Weights of a small mixture-of-experts language model, trained from scratch on English Wikipedia.
Size: width 128, 30.8M parameters.
Below are experts of layer 7 (counted from 0) of a mixture-of-experts language model. Rows are named router (the router's row for the expert), gate (a neuron's input weights, with its number), up (a neuron's input weights, with its number) and show model dimensions 0-127. Each number is 128 + 24 x the weight over its row's rms, rounded and kept within 0 to 255.
After each expert's rows: "comes after" lists some tokens at least twice as common just before its tokens as in all text. This comes from a sample of Wikipedia text that the model never trained on. Tokens count by the router's weight.

# expert 143
router [128 144 188 103 144 142 154 139  91 144 126 189 137 105 165 126 119 137 174 148 155 143 119  98 119 154 137 133 130 109 129 142 199 128 129 112 125 120 163 123 128 106 126 132 100 115 159 106 141 149 163 128 161 114 163 145 107 131 110 136 117 141 138 171  78 119 170 105  96 104 117 126  95 126 108 173 121 143 130  90  98 133 165 161 141  88 119 114 151 129 124 133 159  95 158 151 137 133 125  95 130 162 133 159 122 136  97 150 106 135 110 107 137 156 171 132 166  96 133 110 164 182 123 133 123 133 122 143]
gate1 [131 165  90 130 143 123 160 118 165 148 125 141 120 133 126 149 166 155 119  94 141 135 157 101 104 138 162 147 126 165 151 147 170 146 120 111 164 187 149 129 154 129 166 127 122 152 105 111 150 115 130 102 111 104 159 151 159 140 114 135 117 118 133 122 133 143 160 117 128  99  50 149 110  81 154 113 144 145 128 134 120 130  99  97 155 156 108 123 114 127 106 112 135 124 125 115 146 116 130 141  87 176 135 146  85 183 103 112  95 108 135 115  85  86 112 154 152 101 113 132 101 147 143  96 121  97 137 162]
up1 [139 147  88 141 130 139 170  96 170 140 114 114 102 110 137 133 153 145 159 132 155 147 126 102  86 149 113 140 129 196 203 139 162 145 110 119 121 196 140 123 139 117 163 115  92 145 106 117 144  97 147 117 108 123 133 122 168 125 109  98 115 123 141 120 127 149 142 101 119 138  73 123 112 111 127  88 137 142 121 149 106 129  88  92 159 174 101 127 118 102 109 143 131 124 128 110 140  87 119 140 119 181 134 164 111 140 122 102 114 116 155 126  94 124 123 153 162  96 113 117 100 158 126 120 116 105 157 132]
comes after: " |", " of", ",", " by", " in", " and"

# expert 74
router [158 120 113 133 125 102  94 108 146 110 107  90  91 163 123 160  88  93 169 160 151 102 169 156 127 105 145  97 132 126 162 124 143 176 105 135 114 118 135 120 149 108  70 126 146 135 119 158 165 141 113 144 118 132 129 144 116 111  94  91  99 126 132 119 139 164 113 131 159 155 177 130 135 111 102 120 125 121 157 125 148 147  98 163 105 121  81 137 113 155  75 104 155 108 125 135 141 119 130 130 117 104 115 146 131  50 140  91 157  84 158 114 136 143 122 135 131 129 142  95 131 139 108 121 110 115 166 145]
gate0 [138 136 107 135 126 134 169 106 112 112 153 126 129 180 133 124 118 105 105 133 116 137 119 143 133 103 105 163 138 154 136 101 197 124 133 145 112 135 158 112 172 165  94 180 135 103 122 137 120 140  96 163 117 163  99  78 133 130 111 145 118 147 113  94 187 152 110 109 125 144 170 114 155 121 115 142 156  92 137 177 168 149 111 135 146 123  89 101 100 135 114 128 126 107 135 135 117  99 141 119  85  79 115  97 129 145 123 101 143 137 111 132 121 163 156 132 133 103 100 153 140 120  75 109 115 141 117 167]
up0 [149 130 108 131 135 167 167 136 106 126 113 136 130 192 121 136 117 139 123 138 106 123 136 154  99 114 136 162 138 163 113 120 167 110 124 132 146 137 173 126 149 143 114 152 133 141 116 138  98 152 133 119 137 128 116  70 128 122  89 164 118 139 127  54 175 142 122 126 148 140 165 105 140 129 111 143 193 106 135 169 144 143 104 147 126 130  51  95  89 160 125 109 142 125 118 128 105 113 110  98  78  89 120 120 130 124 111 123 154 119 114 167 116 128 124 129 122  90  97 125 100 112  81 124 105 129 114 136]
comes after: ",", ".", "ed", " due", " that", ".\n\n"

# expert 96
router [130 131 143 147  94 165 143 159 132 117 115 161 129  70 157  94 102 121 135 108 128 131  86 100 147 154 172  94 113 100  80 125  55 135 106  85 151 125 168 120  96 156 141 146 121 119 117 123 141 159 116 124 138 137 101 136 135 166 132 108 128 172 128 173 149  88 134 138  87 100 133  72  96  94 148 147 107 135 128  93 128 115 155 106 166 113 144 125 144 117 132 135 131 141 163 141 131 115  91 135 157 128 138 115 100 154 126 135 110 124 121 132 144 106 156 144 127 150 120 123 118  97 151 112 154  97  80 119]
gate0 [124 138 158 129 114 118 104 108 136 104 146 129 147 129 142 146 132 127  88 105 126 116 139 113 166 110 120 109 156 160 120  89 120  88 103 105 133 168  80 132 112 159 146 168  80 125 117 166 113 142 115 111 103 136 122  99 129 138 104 153  87  97 118 133 179 134 140 140 109 140 147 127 153  79 116 129 141 155  93 108 156 142 116 134 128 187  99 154 130 127 146  95 153 175 131 121 157 132 146 137 132 139 154 164 118 186 144 127 159 127 118 160 163 109  83 118 140 148 143 157  85 115 120 111 100  75 133 150]
up0 [111 123  77 144 111  78 143 115 122 153 132 125  93 142 130 110 115 122  98 143 103 144 174 140 132 133 141 127 151 151 124 127 115 129 164 163 140 104 136 134 114  98 128 139 142 117 131 114 140 194 140 105 113 159 128  71 161 144 127 125 165 134 105 162 118 136 119 139 106  98 153 136 123 164 110 172  77  94 162 128 137 148 127 131 127  89 161 118 138 171 117 127  90 106 124 108 123 107  89 192 127  77 121  68 107 158 140 129 135  92 111 116 107 160 123  96 119 124 126 114  98 120 118 142 150 159 131 114]
comes after: " ", " L", "–", " K", " S", " G"

# expert 233
router [131 135 151 126 148 130 159 159 125 132 126 156 159 106 162  91 100  97 127 148 109 116  98 104 147 143 113  99 122 125  92 114  95 147 125 133 142 159 168 111 136 148 117 170 126  97 131 131 147 103 123 155 148 156  81  99 109 118 127 127 136 152 128 187 156 100 128  99  94 144 149  94 146 104 138 152  97 137 166 142 133 110 163 151 100  90 154 123 161 130 128 135 121 139 146 101 126 126  95 106 107 126 151  95 127 135  86 165  85 189 113 153 123 172 125 144 112  75 141  98 113  91 135 115 102  99 132 114]
gate0 [140 139  83  88  99 102 124 104 134 164 119 156 123 103 102 154  98 172 110 124 144 184 121 134 120 126 121 119 130 135  83 165 107 160 157 143 126 148 140 136 150 124 152 144 120 142 126 115 122  99 139 139 139 124 147 121 151 102 154 156 138 130 141 148 126 161 128 125 148 210  70 110 104  97 132 191 137 111 119 115 128 152 151 152 133 115 117 115 115 125 148 128 146 143 130 149 133 118 143  78 105 104 165 171 107 127 172 125  87 145 167 156  74 161 134 107 128  91 124 150 141 117 125 127 115 144 155 121]
up0 [123  80 117 123 146 119 122 144 104 116 114 143 147 128 115 157  78 127 118 164  83 128 128 151  92 121 136 134 169 110 121 125 153 148 154 137 134 160 133 122 146 126  90 138 130 119  87 115 140 101 140 132 141 120 139 120 122  84 121 182 150 105 160 113 108 174 124  98 140 188 118 156 125 135 134 108 163 161 112 138 112 112 127 152 162 142 129 141 119 131 137  98 119 115 118 145 183 147 140 121 153 119 164  99 171 161 128  95 170 171 170 169 139 147 129 114 155 148 172 165 141 130 141 147  94 146 163 162]
comes after: "–", " ", "19", " P", "20", "18"

# expert 117
router [173 119 114 136 118 131 148 117 132  95 159 138  90 157  93 142 133 110 116 150 109 102 105 103 117  98 169 121 118 119 139 144 119 105  70 164 106 162 129 135 112 147  73 135 166 158 134 111 131 145 144 147 101 135 142 107 144  80 106 111 105 124 134 124 148 133 143 115 190 153 136 128 123 119 152 139 173 128 159 159 156 103 154 165 129 129  83 101 124 151  84 118  91 118 154  94 140 109 130  94 109 143 108 156 140  96 108 163 164 108 118 137 136 129  96 140 136 179 147 155 140 171 126  94 113 136 131 117]
gate0 [141 160 140 137  79 164 110 161 143 136 127 127 142 176 145 150 160 113 112 142 140 130  67 134 135 134 123 102  96 160 142 102 157 118 130 144 163 135 121 127 108 140 120 165 116 122 112 162 114 129 131 162 125 121 134 178 125 134 131 139 124 184 117 118 133 102  85 149 133 135 105 136  92 108 155 146 121 125  79 120 159 108 100 111 121 163  90 140 125 167 120 152 153 114 127 159 142 134 122 126 127 109 109 130 138 151 124  99 136 108  71 130 104  81 115 156 155 174  85 126 126 151 154 115 126 133  81  63]
up0 [129 154 172 139 142 118 115 134 107 162 121 114 137 145 156 131 131 158 128 152 150  82  92 147 162 130 159 127 149 142 155 150  74  88 120 190 115 106 133 112 136 143  89 148 158 140 109 144  84 135 177 130 140 128 103 158 122  89 178 149 121 118 131 115 118 126  94  82  84 133  95 122 119 127 154 176 130  99 131  86 161 132 118 186  95 112 109 128 140 146 120 141 105 153 136  96 109 108 144 165 132  96 112 127 113 109 130 161 112 123 105 173 143 115 142 123 128  91 134 123 108 133 148 145  97 137 128 119]
comes after: ".", ".\n\n", "-", "==\n", "===\n", "F"

# expert 70
router [123 126 132 131 152 120 142 113  94 109 176  88 123 163 148 135 127 163 108 128 129  89 110 122 123 124 100 130 155 130 157 148 148 116 153 117 137 154  93 117 151 110 125 136 141 167 129 132  84  97 111  89 112 125  95 143 138 102 117 123 140  90 124 107  89 157 155  81  86 115  83 143 157 134 172 130 158 111 101 124 107  79  88 154 166 164 110 128 116  93 148 149 117  84 147  98 161 146 185 132 118 149 132 101 145 130 109 132 128  93 113  99 136 124 144 145 126 184 151 114 122 159 111 112  99 138 128 144]
gate0 [150  95 123 150 115 146 107 154 140 147 115 136 160 149 143 128 108 123 167 178  89 121 141 122 132 163 153 126  97 151 117  93 122 155 159 172 150 125 107 148 156 140 113 134 133 125 161 134 103 129 114 115 117 102 100 102 153 122 148 112 145 118  94 154 159 157 117 135 128 166 145 129 153 153 122 136 111 154 117 111 139  94 116  91 139 124 139 115  82 137 156 159  99 171 140 148 114 104 119 132  96  99 152 151 120  68  80 128 117  92 134 124 116 129 137 120  55 121 153 106 105  97 106  72 136  96  97 154]
up0 [136 165 139 107 121 114 141 125 122 116 123 151  97 117  90 123 131 119 135  87 133 138 142 152 125  99  82 138 156 119 135 160 112  92 144  90 109 115 128 110 149 126 125 125  99 148 112 127 167 132 126 146 152 150 139 137 136 109  86 139 136 157 148 115  95 150 130 147 124 117 156 107 125 102 147 119 169 100 158 145 139 162 180 197 123  98 138 153 167 146 133 101 145 129 138 136 136 112 124 102 140 133 135 129 150 158 139 161  57 173 121 128 140 125 107 140 162 117  49 144 122  88 134 188 107 135 149 134]
comes after: "\n", " |\n", "\n\n", ")\n", "==", "-"

# expert 42
router [ 93 179 109 128 175 161 167 130  99 117 140 172  87 112 135  92  90 138 153 140 153 128 150 133 123 152 139 115 110 102 127 155 180 121 108  88 132 129 123 115 157 113 149 153 174 128 116 152 140 131 159 130  97 148  92 141 175 130 102  81 134 138 101 113 120 163 152 127 132 119 123 125 106 137 162 171 149  95 152 105 116 111 129 150 162 134  80 137 151 139 117 160 105 115 152 125 118 122 148 152 123 118 158 161  95 139 125 123 104 119  85 131 129 149 149 140 151 154 110  87 161 178 118 105 121 116 126 162]
gate0 [ 98 139 126 107 105  97 134 101 140 149 146 134 144  91 123 110 119 139 112 145 144  89 114  85 119 166 133 131 183  70 130 106 174 117 128 132 124 138 139 147 146 142  97 104 157 159 164 130 141 157 145 158  95 124 133 149 168 120 149 122  89 132 104 114 140  94 120 170  75 128 143  97 139 118 197 163 127  99 127 158 149 126 135  98 114  91  89 125 107 121 131 128 120 124 126 113 135  74 137 151 110 119 127 125 121 104 144  84  77 139 103 149  84 129 134 130 104 108  94 108 100 137 136 155 135 131 140 144]
up0 [107  99 109 137 143 120 127 115 114 177 142 129  96 151 103 136 159  85  97 105  97 173 162 170 127 109 169 142  99 168 100 151  86 139 147 112 110  95 129 112 107 136 131 124 143 122  86 141 146 138 126 143 113 125 109  97  95 129 136 166 173 137 167 161 151 132 109 140 163 151  63 139 123 125 132 130 149 128 159 110 120 148 114 142  89 168 168 149 138 134 140 155 157 129 138 173 118 137 128 139 139 171 132 113 132 154 108 178 183 146 148 112 133 127 153 108 116 132 134 141 134  91 138 134 124 100  97 130]
comes after: "=", ",", ":", "-", "\n\n", " by"

# expert 158
router [157 109 154 134  94 162 142 156 109  91 130 151  82  88 140 113 143 152 141 155 136 149 104 100 128 159 113 100 127 137  92 108 114 138  95  69 122 153 201 137 134 138  89 122  86 148 126 141 143 121 133  99 113 157 162  93 168 119  86 136 159 112 132 141  89 105  98  79  86 142 105 121 130 132 158 125 109 104 141 123  99  89 131 180 164 119 125 159 117 128 142 112 145 127 138 131 134 155 133 153 164 113 153 152 127 138 105 121 106 111 138 127 140 115 129 144 103 112 121 167 150 135 144 124 124 114  79 135]
gate0 [140 108 135 107 100 185 141 133 113 108 144 116 127 143 142 134  85 100 128 120 106 133 166 121 152 131  78  87 144 158 136 144 147 110  84 162 129 155 111 102 142 118 132 144 169 135 163 115 151 111 112  99 112 137 126 131 151 113 114 116 161 112 138  87 142 138 137 104  95 119  79 151 151 110  94 118 100 107 119  77 118  95 124 159 146 182 119 156 119 135 140 140 114 157 167 141 149 200 129 139 167  98 120 120 138 132  97  79 128 131 136 119 143 148 101 156 108 103 140 170 140 155 142 142 139  94 143 140]
up0 [115 127 108 151 156  92 117 108 142 152 115 136 135 117 117 118 147 178 144 133 148 111  84 157  93 126 168 173 102 116 131 118 132 129 179 109 123  94 139 158  97 139 131 109  92 138 119 155  84 158 160 150 131 118 120 107  96 135 152 135 111 149 133 156 131 120 121 156 155 139 165  86 122 156 156 141 153 140 140 180 136 166 131  87 106  81 147  84 144 138 126 124 136 119  96 127 104  59 125 125  82 159 140 146 112 128 139 172 115 130 108 140 116 102 157 112 138 143 107  78 115 120 101 132 128 145 118 101]
comes after: " |\n", "\n", ".\n", ")\n", "|---|---|---|---|---|\n", "\"\n"

# expert 252
router [ 99 169 133 133 135 132 163 148  91 132 135 185 119 107 144 127  86 150 136 160 164 140 111 120 106 144 136 132 153  71 114 147 141 128 137  97 109 125 143 114 121 143 125 121 149 114 127 153 132 148 152 141 114 145  84 151 134 123 122  99 146 165 118 142  93 149 176 134 133  95 164 134  96 157 173 149 135 135 130  92  92 112 143 112 147 107  94 140 153 111  91 120 127  99 170 139 162 111 136 108 153 116 147 163 114 171  99 116 130 114 126  69 143 166 119 166 158 155 116 129 142 169 123 132 132 148 186 137]
gate0 [108 123 119 127 113 135 126 110 122 110  99 137 163 136 182 119 143 131 141 143  74  76  97 115 105 165 109 115 172 101 122 132 143 165 168 115 143 116 141 117 149 126 107 146 136 116 144 130 196 136 152  95  96 114  99 162 103 137 133 102 148 145 128 115 111 118 115 107 118  82 131 108  99 115 110 142 128 146 103 123  80 101 126 130  88 125  90  79 124 149 102 144 150 155 139 157 164 128 154 127 120 117 143 124 121 141 125 127 132 185  81 121 111 134 135 103 122 156 144 134 165 152 103  83  98 124 183 140]
up0 [129 134 126 131 145 116 113 128 118 156 112 151 137 162 163 142 142 116 144 135 128 123  99 107  92 121  88 108 163 124 118 159 166 142 177 104 122 146 138 127 136 163 116  96 137 110 149 104 149 138 146  94  98 151 122 116 132  99 138  85 139 142 129 145 101 137  99  99 124  85 177 105  94 122  98 162 148 162 152 126  85 116 155  99  93 123  91 111 116 117  92 139 133 142 142 159 175  98 145 126 166 140 136 120 138 116 106 129 138 158  93 100  65 160 156 107  99 165 119 173 151 136 134 136 149 138 168 103]
comes after: ",", "=", " of", ":", "-", "."

# expert 14
router [107 158 124 141 121 127 144 149 124 158 153 158 117  79 127 128 148 104 156 125  94 146 118 125 111 119 154 152 108 108  72  67 116 125 132 110 108 153 151 100 157 115 152 148 119 150 138 107 164 135 136 130 122 172 137 143 135 115 154  96 124 112 147 178 105  85 125 133 101 121  79 113  90 139 120 153 120 110 117  91 136  84 166 106 117 110 184 101 101 115 150 121 114 144 129 112 149 133 103 122 157 134 115  65 132 149 102 152 105 135 138 111  97 139 128 137 178 157 111 180 131 135 155 141 119 157 110 141]
gate0 [128 165 157 154 141 104 129 115 152 141 198 136 119 153  98 141 139 108 117 154  87 122 136  91 160 149 127 138 131  91 156 123 178 160 115 123 146 167 110 123 178 120 182 133 169 147 158 116 149  94 154 126 108 122 152 174 180 144 125 130 138 139 126 134 155 128 125 144 114 100 121 144  84 152 126 148 133 104  97 100 172 115 123 131 114 120 125 119 115 105 131 109 111 145 137 113 127 116 169 180  93 105 125 140 128 166 133 109 136 118 104 129 119 140 117 170 120 158 156 160 161 139 129 123 148 156 162 169]
up0 [133 112 160 132 132 141 135 172 136 165 169 130 133 149 157 102 151 122  94 145  82 159 113 127 120 172 159 102 134 132 151 127 156 133 147 130 105 156  94 113 129  99 144 108 183 136 145 130 147  81 119 128 100  85 157 126 146 116 127 112 156 135 148 151 123 168 129 158 110 154 113 147  94 161 127  92 159 134  94  89 103 113  99 104 113 129  97 141 123  83 124 131 104 120 122 118  94 130 141 163 122 178 114 181 142 121 125 122 184 118 122 121 136 147 165 170 120 124 107 117 153 114 138 121 156 129 128 181]
comes after: " ", " A", "19", "20", "ag", "–"

# expert 123
router [115 103 136 115 108 155 146 173 119 150 115 143 175  84 130  87 121 102 127  90 143 136 101 108 107 107 127 109 158  85  88 102  77 130  78 114  99 111 163  60 111 154 111 155 159 120 116 104 117 121 144 135 124 136 132 128 133 108 133  93 147 179 127 171 143  75 138 165  98 132  99 121 103 149 139 138 114 112 133 117 130 131 152  97 115 113 173 131 165 104 152 122 114 146 130 121 144 109 138 133 145 133 123 111 148 129 136 110 126  99 116 145 147  98 147 135 137 128 154 100 163 115 145  97 140 129  65 150]
gate0 [170 108 164 105 152 165  88  93 120 147 145  93 124 177 128 124 170 138 128  86 145 131 114 203 132 104 154 109 129 111 121 125  90 127  96 137  92 124  99 111  94 128  80 146  94 124 134 137 116 133 101 134 104 112 123 120 137  72 136 173 145 128 118 120 139 117 146 116 171 144 101 156 138 194 130 137 145 116 130 127 150 156 139 114 128  83 161 153 119 154 133 100 126 109 107 126 117 136 112 109 114 141  96 105  85  99  95 130 113 111 140 163 135 133 165 135 114 107 111 161 158 121 117 123 143 146 138 106]
up0 [115 117 155 108 119 177  85 141 134 176 143  91 144 152 156 100 154 100 117  92 122 134 100 159 136  89 114  97 143 132 116 105  93 121  94 131  99 109 122 123 117 151  72 149 138 135 119 126 117 145  86  94  86 106  98 141 121 107 162 130 135 148 115 141 125 126 124 139 158 115  64 150 103 161 134 143 126 159 136  98 162 137 171 137 114 112 158 137 111 133 153 109 111 136 118 151  91 123 157 120  96 116  70 101 109 126  90 115 116 147 143 158 149 145 159 132  88 120 105 156 134 136 112  97 141 168 114 131]
comes after: " ", " |", "–", ".", " G", " C"

# expert 19
router [118 131 121 111 107 150 136 182 123 137 105 169 126  72 133  82 117 133 160 119 130 132  85  91 139 143 160 128 117 114  55 109  70 144 100  87 122 148 155 140 105 145 152 144 111 133 138 119 132 157 136 147 133 146 116 128 162 162 123  95 121 164 117 161 125  84 135 162 104 143 138 147  75 121 124 154 100 142 127  85 126 118 164 139 159  97 156 103 142 117 144 107 133 126 158 157 134  96 105 133 147 139 145 126 118 161 110 169 106 136 124 108 126 107 149 126 152 123 122 148 120 104 165 121 178 113  98 124]
gate0 [111 113 178 113 143  89  69 119 136 144 137 122 164 120 144 110 182 162 134 138 119 132 133 131 175  94 149 114 145 132 124 109  94 128 128  98 152 105 118 119 132 151 134 110  97  86 117 159 158 114 146 162 152 140 137  78 125  93 116 157 110 108 143 121 118 139 103 115 116 151 163 166 158 104 101  81 131 142 127 125 107 127 143 141 177 161 128 116 142 121 152 167 118 135 134 156 112 130  64 111 123 170 101 105 162 102 159 133 122 135 136 138  85 115  99  94 123 151 147 104 143 133 115 151 137  80 141 140]
up0 [148 151 139 130 137 102 163 142 119 154 147 136 140 163  99 135 121 168 125 110 156  94 150 129 115 131 112 138 106 151 122 142 175  97 125 123 120 128 144  97 120 110 123 137 176 147 142 129 103 148 113 127  97 161 187 137 193 120  72 113 123 130  96 151 163  90 112  97 143 109 136 104 108 190 141 161 103  96 118 133 151 120 127  99 113  98 117 113 110 149 102  92 130 153 131 108 110 110 163 123 106 106 153 113 104 155 163 114 134 103 121  95 172  99 123 161 133 152  76 161 137 121 144 126 136 150 115 113]
comes after: " ", ";", " G", ".", " V", "–"

# expert 92
router [119 177  94 134 110 118 122 155 143 179 104 150 133 138  96 103 143 133 113 112 144 148 121 140 111  72 114 165 165 140 133 115 119  88 149 135  86 139 160 111 101 141 144 127 138 146 133  90 141  90 142 172 140 137 113 132 127 125 170  92 151 147 122 122 139 128 172 178 123 119 125 137 125 168 161 131 177  75  89  97 127 127 124 113  99 101 116 100  98 109 127 134 130 146 102 153  95 115  88 143 118  97 147  72 118 111 119 152 128 126  93 142 125 127 104 102 126 111  95 111 110 105 134 126 163 158  90 133]
gate0 [165 153 126 160 129 138 140 129 138 142 110 123 173  98 111 120 158 119 156 151  74 111 173 134 166  89 118  90 123 153 121 100  77 115 169 120 101 181 113 116 112 149 147 131 138 137 142 136 159 148 115 110 148 153 116  94 143 105 151 109 108  76 121 115 125 149 129 129 155 104 145 157 101 122  87 128 102 130 155  82 140 100  96 154 142 134 159 125 112  84 157 114 106 102  85 153 116 119 123 140 134 152 101 139 116 147 151 159 128 174 160 110 129 136 116 109 149 107 133 112 142 119 111 188 118 130 127 163]
up0 [134 129 132 126 123  88 103  92 123 108 163 160  71 103 110  99 111  83 111 110 115 185  88 126 131 166 123 101 138 126 113 106 161 177 106 105 133 140 117 128 151 129 143 134 120 140 122 149 142 170 123  99 145 159 128 129 129 122 143 127 161 158 139 129 128 117  79 152 107 132  78 136 102 128 118 128 107 107 123  56  89  90 151  98 112 140 132 166 111 121 166 168 159  89 153 114 133 142 136 119 150 114 130 106 153 138 119 128 130  82 115 141 181 121 140 118 136 149 134 130 151 149 166 125 130 135  92 104]
comes after: "E", "C", "P", "S", "M", "N"

# expert 64
router [118 117 146 114  90 163 170 167  92 140  97 179 154  93 160 122 111 125 159 131 111 140  95  96 153 143 124  94 124 144  86 142  77 136  99  87 102 154 128 135 119 152 130 135 147 115 117 134 156 164 103 110 144 149 142 133 152 119 105  75 151 147 101 140 111  96 157 111 114 139 104 113 113 104 103 189 126 112 139  87 106 109 174 140 148 125 155 108 134 134 134 108 158 127 146 121 160  85 135 172 158 115 129 119 140 156 113 149  97 121 121 146 132 105 137 109 114 119 140 119 147  86 143 138 147 128  83 158]
gate0 [152 114 139  87 124 126 142 123 132 146 112  38 155 167 143 172 127 144 112 139 126  99 172 153 143 125 164  97 158 148 152 177 134 125 142 172 112 150 101 108 123 133 148 123 155 141 137  97 119 162  82 129 114 115 130  99 140 106 113 144 136  96 118 116 107 152 180 101 138 160 124 151 148 119 115 156 137 119 178 138 120 128 113 158 140 178 112 135 136 117 155 101  83 129 149 137 144 162 157 142 145 139 129 131 180 139 119 112 114 150 117 134 117 139 101 121 112 117 138 109 128 142  93 175 124 127 172 148]
up0 [126 126 132 140 126 124 123 156 137 122 159 109 137 106 156 127  54  96  83 127 105 134  99  98  94 104 124 127 123 110 118 146 140 138 149 120 194 134 150 119 141 155 116 142 174 145 138 159 115 128 143 114 108 141 118  87 121 162 138 124 128 150 129 107 140 125 150 141  67 130 134 145 115 138 139 183 143 109  96 114 128 121 112 134 127 130  97 188  87  44 134 105  98 156 132 124 119  98 113 102 130 114 174  93 127  93 128  72 123 124 141 123 136 149 130 125 117 136 117 165 127 162 149 141 117 118 108 151]
comes after: " |\n", "\n", " C", ")\n", "20", "|"

# expert 199
router [117 147 130 107  85 154 151 162 108 152 118 170 145  93 148 104 113 139 157 126 125 142 102 116 148 113 142 101 119 105  75 116  86 151 111  89 135 140 148 129 107 158 131 152 123 146 168 111 139 164 113 118 131 131 137 106 128 146 104  93 141 158 106 162 126  75 140 137 105 116 122 114 105 113 123 163  98 123 128 100 125 112 127 114 181 103 177 112 161 101 158  94 155 116 165 143 144  88 101 129 140 149 157 124 124 168 111 172  98 128 145  99 139  80 145 124 127 112 110 135 137 115 160 111 166 103  86 100]
gate0 [ 95 132 138 126 115  78 125 109 120 161 125 187 160 123 134 119 125 101 106 143 138 159 171 108 114  95 127 135 127 101 123  93 131 116 163 116 116 126 122 104 106 134 171 138 159 136 118  96 110 157 142  91  68 101 125 144 136 176 164 148  95 109 129 153 153 126 135 102 106 109 128 110 147 163 186 154 110 160 171 113 167 134  84 136 112 135 133 126 114 120 130  91 125  84 110 119  93 123  83 120 154 119 121 130 110 130 124 140 106 135 119 140 121 157 154 100 126 104 167 160 104 132 127 137 181 162 143 132]
up0 [120 101 178 143 130 162 123 116 123 140 100 103 142 140 126 138 117 129 145  90 150 104  94 123 130 148 151 158 142 142 122 107 101 131 112 140 118 121 104 109 143 126  70  90 137 141  94 139 104 100  92 144 145 120  98 136 117 119  86  97  95 115 155 160 118 117 159 164 185 126 146 180 121 144  75 102 138  99 159 114 104 125 177 101 135 116 145 119 134 134 128 160 128 136 151 154 143 136 172  85 101 160  83 130 168 114 175 143 139  82 110  92 118 101 116 115 115 148 132 119 138 134 126 107 105 114 152 125]
comes after: " |", " —;", "0", "(", ";", "–"

# expert 27
router [127 143  90 149 152 158 170 129 122 161 129 146 177 119 142 133 163 124 133 108 143 139  79  88 111 147 126 127 160 100 106  85 111 137  90 102  88 164 160 102 164 138 142 158 132 110 132  91 144 167 109  98 155 148 111 140 153 146 126 128  99  90 116 156 114 102 153 153 100 117 106 140  95 161 162 162 101 120 141 117 116 108 113  90 129 137 159 131 136  78 112 177 151 122 139 112 117 148 138 124 137 166 128 141 134 171 130 132 137 109 123 124 102 137 129  93 118 162 142 181 129 104 154 153 161 103 127 111]
gate0 [111 122 204 154 101 166 119 171 127 187 115 119 123 126 130 147  95 120 163 139  80 123 139 123 160 121 142 183 153 145 134 142 122 110 106 146 141 131 128 111 134 112 103  95 123 167 122 150 151 142 163 129 150 103 129 149 166 150 147 138 137 139  87 109 141 121 113 139 125 135 147 147 169 112 183 147  99 152 126 103 143 127 130 104 132  64 129 140 152 136 133 133  81 122 116 156 132 155 127 153 127 116 106 100 136 117  97 103 176 126 129 120 119 155 150 147 109 116 128 151 129  91 157  92 111 105 123 180]
up0 [ 97 130 178 148 129 146 125 141 136 166  80 121 146 165 115 170 146 126 125 119 135  79 142 109 137 120 157 156 153 152 132 137 137 131 147  85 138 143 122 118 145 145 173 118 104 127 109 131 143 192 130 142 147 123 100 114 130 144 170 150 128 141  85 115 128 120 106 146 119 136 150 120 189 135 171 119  83 104 136 105 113 120 116 120 129  99 121 160 177 168  95 122  92 134  96 126 147 142 151 165 128 143 131 110  96 156 102 146 185 116 126 124 121 146 127  93 138 138 174 165 111  95 131 133 116 138 142 171]
comes after: " ", " (", "–", "19", " =\n\n", " September"

# expert 144
router [161 100 137 134 141 151 136 130 148 143 168 112  98 146 120 101 103 131 130 180 172 132 147 124 175 130 173 124  92 139 153 107 127 158 176 161 139 170 114 144  89 114 102 158 121 150 131 115 152 133 176 108 117 152 104 123  99  86 136 113 124 149 124 151 115 142  86 162 141 125 147 147 122 165 105 133 111 128 160 143 134 153 132 160 137 125 124 115 146 145 131  91 175 175 103 130 105 153 105  97 104 119 136 134  81 105 121 130 136  61 152 149 116 138  91 136 144 154 141 119 120  82 129 154 105 116 135 124]
gate0 [104 130 155 157 139 162 147 146 128 139 137 145 101 107 126 143 167 132 131 100 101  91 117 110 130 141 116 178 102 126 111 144 121 137 129 135  57 141 167 141  91 160 105 186 126 157 133 128 167 157 148 125 110 134 160 101 180 159  87 131 156 128 143 135  80 142 131 113 129 128 112 109 171 150 113  73 118 133 139  88 175 126 134 135 108 133 112  79 123 122 112 130 130 131 114 104  88 100  68 133 142  86 125 133 107 111 157 158 118 100 109 129 141 140 114 130 146 124 105 134 105 141 124 121 133 145 166 125]
up0 [107 143 135 147 141 165 135 137 132 131 143 157  88 106 149 168 175 133 171 123 136 110 108 122 131 178 139 129  93  95 121 138 134 149 137 130  89 153 158 144 109 151 105 175 128 117 110 128 154 153 151 150 118 145 172 125 191 132 106 123 153 148 141 137  64 135 127 100 149 127  85 132 176 166 112 101 108 121 154 124 149 104 128 124 106 126  98  92 113 127 128 105 145 140 107  97  82 106  64 129 145 100 126 138 124 119 174 131 139  93 122 135 122 159  97 136 133 104 101 144 101 126 136 107 125 153 156 127]
comes after: ",", " so", " as", " is", " more", " was"